python train.py --n_layer=8 --d_model=96 --n_experts=96 --experts_per_token=2 --d_expert=64 --d_shared_expert=0 --activation="swiglu" --moe_layers=[1, 2, 3, 4, 5, 6, 7] --router_score="softmax" --normalize_top_k=true --routed_scale=1.0 --balance_loss=0.0116 --balance_bias=false --n_groups=8 --groups_per_token=3 --init_std_router=0.00688 --lr_router=0.00429 --vocab_size=16384 --norm="layernorm" --norm_eps=1e-05 --tie_embeddings=false --optimizer="ademamix" --lr=0.00101 --beta1=0.9 --batch_tokens=[65536, 131072] --seq_len=256 --train_tokens=646200000 --steps=6790 --dataset="wikipedia_en"
Below are experts of layer 3 (counted from 0) of a mixture-of-experts language model. Rows are named router (the router's row for the expert) and show model dimensions 0-95. Each number is 500 + 40 x the weight over its row's rms, rounded and kept within 0 to 999. Numbers have three digits each.
After each expert's rows: "comes before" lists some tokens at least twice as common just after its tokens as in all text. This comes from a sample of Wikipedia text that the model never trained on. Tokens count by the router's weight.

# expert 55
router:457524455527499439507513473587520463448489581441438436451482529492448514573517464510506455528515500550504514475522561528451498532506464485463444582497500501479462502504571524429501442482477558437520479462504558549516478499535574578416440530466506481531508521556492483483466499496552455550
comes before: "19", "20", "born", "M", "S", "P"

# expert 91
router:441556492522515478483525499550452483484488510512531451451528539501472571512507561516469484468547473519538485489503513467535509522450535484493505497476497487428536502533528386459504476482514548510430522444497464560514547502436476565419441456469548496572535586491626550447460490488487483454
comes before: " the", " a", "20", " Haleakala", " his", " two"

# expert 17
router:569468524462469454512478545415505544513458454441458491549534429462500558528506479473494473537539558489459535554480518536514526514526444554502572476509477473580477504481440443460509516528513416569503559467463447539517528485490531517530472431548487476554489493449458532573522478550536484579
comes before: " the", " a", " his", " to", " her", " him"

# expert 66
router:456510482540470552436579445490423549589480455575541531460534486475556457564546506518424440499518459553558454490473486535492504502488545482437475532533521582525530507518545462481520434517523538543552497511523417547432533467473440493487479466518496450528523519494507525527461533528453475492
comes before: "0", " with", "1", " to", "2", "4"

# expert 59
router:555474468564492501510519570540580529523513554558449570476487568483477479565525516533590471439454455476487551553539411492470479549480450494550484475564477494570532510490481512513481548510532491496527519583484428403538440455456474496482446488475510477501482516517449517546512525528514517512
comes before: ",", " |", " (", "\n", "'s", " and"

# expert 0
router:536522479520460473561513516511538509446450532525560426532495501480475431437470501545486509548443537514505568450528533540520472431522514517484496459497445449575540542491431513522479526526469433459536497445483477554490521471459540464556583514520594552494489508441458440514504541442505527425
comes before: " ", " Mid", " Born", " List", " The", " \""

# expert 87
router:483501519522449518526528507494460476505455536503558480505515517506453449478463448431458490566506543602487516461582514457555592518513523468540486426455496544531557519465493553489483522512495439454544472520484486499456410484535588453464501513495552466528455567545534478454475439501536479430
comes before: "20", "19", "18", "17", "10", "2"

# expert 69
router:506476468563531565565428481601508516469493559506512582456520488484540553467507539569459475472490503499463472575514491505476449466468415438512531448538551531490486516522520523481463426542506545433535523486527449533482484519468489473457532484424495490559517522523471501437492556524431429467
comes before: "\n", ",", " (", " =\n\n", "en", "'"

# expert 37
router:492494409564463416586517504566500546550479533518450483526455513480495561537534478480564502534534532514486498453502476500526563517491416477455450448483503528541550520520445495496423526434527525479428534469434547527566444534499493464435536490501498550457482459443517463503554483487544541523
comes before: " a", " the", " \"", " well", " an", " The"

# expert 61
router:549511450492515513578492500533544555548496446443523470539503496484517511507486474454521513557549627583538551575490458468431498525483497496456482512511437454555478508496419495514509543429500443542475493575474432546521456472542516482499444449506513526482547479446529478581467492490488509468
comes before: " the", " ", " a", " his", " this", " their"

# expert 75
router:499530491538501423577490501512491462493562548520459518524462510498519534574567526470431600483495510513494512462484520572497475527491486522461467503496488545513466474503574575470600558455479493435499495488510457537479454462486560459464479436471520454451452417477417536508463540534448502523
comes before: " |", " (", " and", " is", " |\n", " was"

# expert 36
router:462532438504402461518495559475547628455439573532512577532483544533508535555460499541494466499476548532544496521486502497504513497526542535487407540454459471483442472500544504563493541521537491451478501448511456458444468525496504515491468504455465501517430556476491527521536570475423494475
comes before: "==", "===", "The", "=", "In", "On"

# expert 90
router:443476519514427531434515501468552486501538493518527530489509570537513539428525527560499457534481449467503425427476514512505476498477453490472480499508526577462478526502560540511473501559523535592472541438474546526436500545556510538558442499538477418453505456564513573527449485525473447551
comes before: " of", ":", " in", " and", "\n", " for"

# expert 56
router:504533584501473461514467467419481479473487524483480517578526476486516529529484465485540493523470521491532489513539546475469475414424528602552463534485491518528464445491510497576501480508527514551450561465477484469509530471552508477507401591575475444504520448431513523571499480563537480457
comes before: "ing", "ed", "s", "ers", "es", "ions"

# expert 49
router:513468524463550445569493542559594474457413528510483554479472523445543442497516441468530553541487560462532509455438540458455455523501497515542501508515477485495492538490451438503448545508475466534487569494470495559511449509451514513549543488571559534505484509428455481520527519475537586573
comes before: " ", " \"", " —", " Total", " USA", " MF"

# expert 95
router:479457471537561558446535468507427437522483559459540501545593573446486493497499569473547443514548529472546466487505498576478490441499503523553536492415597523521510449514484529446417481501534548514500462481514487480439532531495519516481542556473497436550487510499492531449465466455458487514
comes before: "20", " than", "1", "2", "10", "19"

# expert 24
router:584532528491402468467498523411525493600471403458487512542525472523516534535479476498463461558513491507520494506501477465491531506523502536508586488537503565538557559476474515474549502506463501461469502504482524562493485533423469467446475457560516476541489467456445486501519440598569475546
comes before: " by", " to", " in", " as", " on", " from"

# expert 83
router:463510517498524576420547397485481468515496538554511536469535569489523525541564535505460463459556470466559474464491570539521462456457509430481482486474496523475517478538536474432518459499517542545432428448581495465512539530516508494479563468477492515554503570553519513433442466489458477529
comes before: "0", "1", "2", "00", "3", "6"

# expert 39
router:514519450518529578474526493543522452491524542461542515429498525498498479528491533516512492474509480481553502451479484569529512456471536502473503533423479562393490517515456526457443540569525520500491582610533541414531523479400499503457456486570464465510572544496474498487486431479487478508
comes before: " ", ",", "20", "″N", "28", "19"

# expert 34
router:540511408457528483475502512511531541513536419458505457479443523488440528467518450528494458565541492496515545554524472498548530556480517552560567452494521443551518516492446461468455486517488445561579433470506570528487495409538466486543521446446515480492541506452504565558513514531507483567
comes before: " the", " be", " that", " not", " have", " a"

# expert 35
router:560532468544487446535533422502450499473502512463494421473464429511509569527573457467485548525518456534546574497463464422519483460444479443461533501481485540548533625502519598555522502482464503515499469463509534461542469451511539491477551473456462558493474462553500491477502469469506530485
comes before: " The", " He", " In", " It", " This", " She"

# expert 6
router:453529427512531568456489469511423496470530456550554534476529527476537544593521529541454462442540458455538438457498547483456479447409503494460431580459513513519563492551513448486542472530543528533480461483537520464458502538481465564467542498487508452515538509485570567482493486482476450497
comes before: " of", " to", ",", " for", " and", "%"

# expert 21
router:490554447460465560474547504503491476588508539515556526482548504543532554571521527554438526491499529509432463421491519487493441447558481482463500581457481562472480459540598530442479488538557461463481512478431522517448489564443510532440503490472482475518513534526471465486454494517438449471
comes before: " |", " (", " |\n", ")", "^{", " MPC"

# expert 47
router:406559459479492490510502505507535525506470480509511499501528492461557444547505480571531432491546517508584450505426539515440494485484503574521501620528456539456513529500516556448525542463492484509502552553442526454449485487498420531512501458488445474453482487541513516552481423580508526445
comes before: ",", ".", " in", " of", ".\n\n", " and"

# expert 19
router:482460447568535459481559577560489465452458534462407542447501529487572455577481477551547446445488501502514462504552461500524453488507519471518436560482497568514510521520557578517460478467485488524482517546448470454479481518438503490493475434458519521490498510581458534565486521545453444514
comes before: ",", " (", "\n", " |", " in", "\""

# expert 52
router:513494464497488533539482517495570469486518410478430490460507518451396458482445450521552475509516517512565548504554533519494474544538475505579603492464541522511456506513525503557525558441521544492525457450564525559478511539485500422494422535523430537515488459486496477496525504469517570438
comes before: "-", "The", " -", "In", "===", "American"

# expert 78
router:445508418560474564447512484553500537477533531473500487517562539457555520519482532529474497525536440516454488483467442520502524553509587517489467532480517468505567471520545464449498558549473441548421538449522447507511482531489442493512502526489456441526404572550475523459456492553448532435
comes before: " |", ";", ",", ")", " |\n", "}"

# expert 80
router:464493421514558531448494473467495527484526540555555480434500529482531542521505537495431428446553484507547501523518510549492486470501541481427493501445529530489505452558527457466553478551486529542458457516517444491482568530485528588450535459507430472537524486472586463421487488519443441577
comes before: " the", "19", "1", " |\n", "20", " a"

# expert 53
router:436528480543513575462512484550479491474560535469523448527533523568473450529539580539513439519513454484582439472560488522481525511506584483476532514519524471503531510549454402407543480461558548495559455512461497492463538500455428459477549455506501409525452531496506481504494492525520481499
comes before: ",", " as", " known", " in", " to", " a"

# expert 67
router:549553497465432540522481520558576483536491493444392493479494544498486522432546495543487562535503508552467529539450396487468552465517528551543554525551521450518527502434532458491430466504513474531442453517450478425497472533488495436473514472519440460479509479547465532521477505573486536476
comes before: " |", "0", ".", " |\n", "8", "9"

# expert 42
router:428399533506563531540568509531482551475412478440572489500509497545426415547507514516557513505430493476519505544507525496517485499510506479547532507530532506526453483504520462457445532484485529501530459558474489493568444437557492460450492451506563489554448524444534455501597514505538492497
comes before: " was", " is", " had", " also", " has", " served"

# expert 57
router:486468494477478551409534474526528540429542507453526523514503521519498408423489497529566584525507516530427442524525482512599478542484498538480509436526509546527509464438482455513536482468438509494463431535538501556479479581482500517451479537527489480457535474554460531485575505546500548436
comes before: " |", "–", ".", "th", ":", ","

# expert 31
router:483498461564534570451575483519445456477535499531515507473546562461543473546545543526450416474529462470522488462501510521553484441463544442471504531511496473460549452545520469424532500504475537525493469472554423480460470530519474558424550462427498474554572567524548528458480555526503490501
comes before: "%", " |", "'s", " are", " |\n", " were"

# expert 7
router:530512423449589560488511483481514506460506487458525497510496559491484507465506525576476550422491465502441550528558501518466485533528532536470561606450524432486517527485495445408544499498485560523473442473553485520453513543451482556477527515503436458483588566491444470521487479519484545492
comes before: " |", ".", "–", "0", ";", "°"

# expert 76
router:534530477478530513568513535530440503572429597541406451504466453493388504514445472470508530549518518535495479488446425457500484489528521462503518451512549505467548506495440545534510536483485539506498463578461513557570424482483543467546515442534495535474503513547524459531512516548487449474
comes before: " ", " and", "00", " who", " which", " where"

# expert 22
router:481567483533507524551451558539563533518506464532393523536457494526526516475543481538466538418563495581418480527554506468444504541545551498518442534507555531493521484494568477540481505491446413469504509503493487487522429450502409536494482455437452517454488504454502559492540508534510481499
comes before: "–", ",", " |", ")\n", ")", "),"

# expert 23
router:549549505505484507528499475523564502548458514531402448494456460491505455478557426510494475436471509503505511512534441552520502548520581472494477513524481506449536458477521504515487522553489504444540526602477424445543506521439476576498524475503437551509506499559420484560594517533471557480
comes before: ",", " |", "\n", ".", " City", " ("

# expert 32
router:426523517489505548451513419539450439501498600484488515425471524454525552477548485543467409518556520488498503488584545510458495471487537499468502572461491525492517478554503526446524485547519531472449451502486479470465581515453486529459561463535554432544510531439547512450502540490479453558
comes before: "19", "0", "1", "20", "2", "18"

# expert 45
router:577452486471444428484508476531468489466452539547527483496526497459473492519529478473469523532426503576574494503498535503496521543475524496529537449558508482512421489473509452458540481504459497449546469560520478462454503579432560498468439490562546454495545398484539512497586526546524522570
comes before: "1", "0", "2", " |\n", "3", " |"

# expert 28
router:462536496511544573449478446494474520500515504561466550460492557490566542480528582476530463453553465438513456478512566499436454473507503489446441511481545517477534481548575437467526469525541556544445464447560467548461512524526449537466505465494493443529473558538518539472435461499455457562
comes before: " |", " to", ".", ")\n", "′", ";"

# expert 1
router:487475458518453503499497503478521524484521405538527461598446497503529437504506482514518488520549551523530493528504542509492450500513502554525509538591501510491500520487497630487492477508489493438541588465480558393496498577516507507525445517497499456419432456515430507529511435448500468457
comes before: " of", " in", ",", " for", " to", "."

# expert 4
router:493474470478474524487500538571463457484416535513481490530494429477506504546520502535517557571468503555530551562424514483525537475486454502589438487514523474521500481508501553575510512387524538488531481571518522551565459446442460460454518500431453513459540467473462507560537540472526519546
comes before: " ", " —", " +", " .", " Ma", " Yes"

# expert 44
router:424486512435509422471535518415513472484545565511532510503562526516434442502549483578507514463522510559483529488495505514518544470501502461476446467502590492515450484509464525580539500504468508510436509443560442482474490529568521501472502574407465540491528488555497455547475479469435533563
comes before: "==\n", " ==\n", "==\n\n", "See", " also", " ==\n\n"

# expert 41
router:440522488524553564479533458482455433483523474439566499470564516479549535481535530516464453497538474480578455495441500551517477448480529481455484558452547524440512450543532457490569473524545519588479455555493456559461518483482508542458571456480536445512522525462558537449437461480494463525
comes before: " ", " −", " +", " to", " X", " $"

# expert 11
router:477528515535421473483439499509455483483466510561508511513554527456571509560513521559491419449492457499523531482504520486449463443473547512510468475507556531407533502528511564483486470459528471591576505561497431460494569560466510507566454482462500530523425493558482499487443475523537481429
comes before: " of", ",", "\"", " (", " and", "\n"

# expert 62
router:524469468482472504475451522460508531547475440449465542607518494512467506464528475583463488481557548533502546581513519456502491485503474527501563509527428526511509515501522565473471507497474482442569592444463523510499507540567488530484482470447452453480554511519413547537470459531456395505
comes before: ",", " of", " and", ".", " in", " were"

# expert 33
router:489530502511516452470453493532557454496515500527554541589458518532449528439562432531457495512444493458526502484511451516506559505433444544449455535529496543441430556477490500561455498485519520519475586406476501545510493540420508489541548451541562587517504503511521442512462459525508511509
comes before: ":", " ", "\n", " •", " Country", " information"

# expert 60
router:524555472528451511500535496491432536433511564531525433451506545493500527481528491496495475489494468523497494561541483478501454469409506508462446507470535496489486493533542473440509474538586522535481437526561485570480524550558448448491459491513523444474542562452611525456431511475431534571
comes before: " the", " a", " his", " its", " example", " an"

# expert 26
router:585383399565522468497471515510509562457457455440493483505480490602423530567473484459535509476463523475510462520496507521505449550505542545512502533553535478518479507516538475490443494395531516461523488548489504499525467543516465456494528486566535495464491484457458503443572493519565503518
comes before: " a", " been", " an", " not", " also", " the"

# expert 58
router:505462479498506509567441482497538519479483506546446542452506401549500578513489470533573522453488539474515606586445460537442529542536515495514486476549415545518490553509485511447470490538474415496492442543513479471517472493460454465444487531494532544474466433464523518553557536518539522475
comes before: ",", " |", " (", "\n", "'s", "\""

# expert 65
router:445534443521482481503504503540528467462500517505545461521532570490428480518472457531556474435549487454509516537473419494566472468516458487571581535469522535480495483438534460501575551495483490449454498464449479574496543496468472518543471470492450577532506495524557467490543606411506474504
comes before: "|", "-", "|---|---|---|---|---|\n", "|---|---|---|---|\n", "|---|---|---|\n", "|---|---|---|---|---|---|\n"

# expert 3
router:479498438481518519556533515449470501547450510504443465605447495521420427509499486463463545585488478500510518506465488462532551521550521460516593541539505449518473492502501552538506466470502434462483532468420559550581502446570558497556517482523518450485537497437491519545497447497513527529
comes before: " the", " he", " and", " but", " it", " she"

# expert 73
router:529476542479489495431407510444540481506490504463501487551475447482545576469476479590493488510527478473558564469449505546465555509566440505545505443571423472538476485494575566564493490491533442527512518496496518437501465477548467471566485521518510445459467527514506478560548470532463494423
comes before: ",", " and", " of", ".\n\n", " in", " system"

# expert 74
router:466543487510497514413519568526564459534512548511522527476471489579408496488500487471451437486544478462507493471550551519526486565508485532456423513568473540497531509433557502481536463474442459498485495469553492421515499500542497494547581471470487599581509498485462490512487524553465541432
comes before: ":", "15", "06", "16", "09", "24"

# expert 77
router:457519592452491437466469508448542542469535448489523476570413458493529505464488484510539494548488542483541460481543578503500508470471452547543506558487465575453488526490578494564451513464499477501496470540501498434513456496560462563474399466520480507473525513484488558580492469485566454471
comes before: ",", " was", " of", " in", ".", " to"

# expert 46
router:456535465529478439399529480533501444532499513526555528509545518505538510516534450530534473511540548459494457463444530553474494507512446489508484476536478462459520458474549477509495469517441533547470517496490493459491499600405469570484473453526457480532520578550441503545447570562463454587
comes before: " |", " |\n", " ·", ";", " (", ")"

# expert 14
router:487511464457474563536489422513525491506513493519471562501517549459494476536591559544485488499543506505574469448522517498528448464439525444465495529431542508478517447543489504398495512520512491545468506567594487552502512509485511539442552456410503459477512494448528443462488513431535508588
comes before: " ", " \"", " well", " —;", " —", " +"

# expert 84
router:534562467455543483504466580482453454487492460462517450527492459513502505536497491486567507500433517602446477583487431465533465500538502523503511491483531491541535476504458459562413478471496480557561409511483476545487468466530555524558507456499470526467488534450541489577488538587500448454
comes before: " the", " a", " his", " this", " its", " their"

# expert 43
router:428481476462506498441537488502481420478537527530514482530576510518488499538533503521538512485501431474496499466502553492462528536456470458519547529537575547459495573508522455559497540455504507583407460487449456474516505559444449517553565526504531498542525510601475437482459498455422510448
comes before: " |", " JPL", " Votes", " Year", " Candidate", " Team"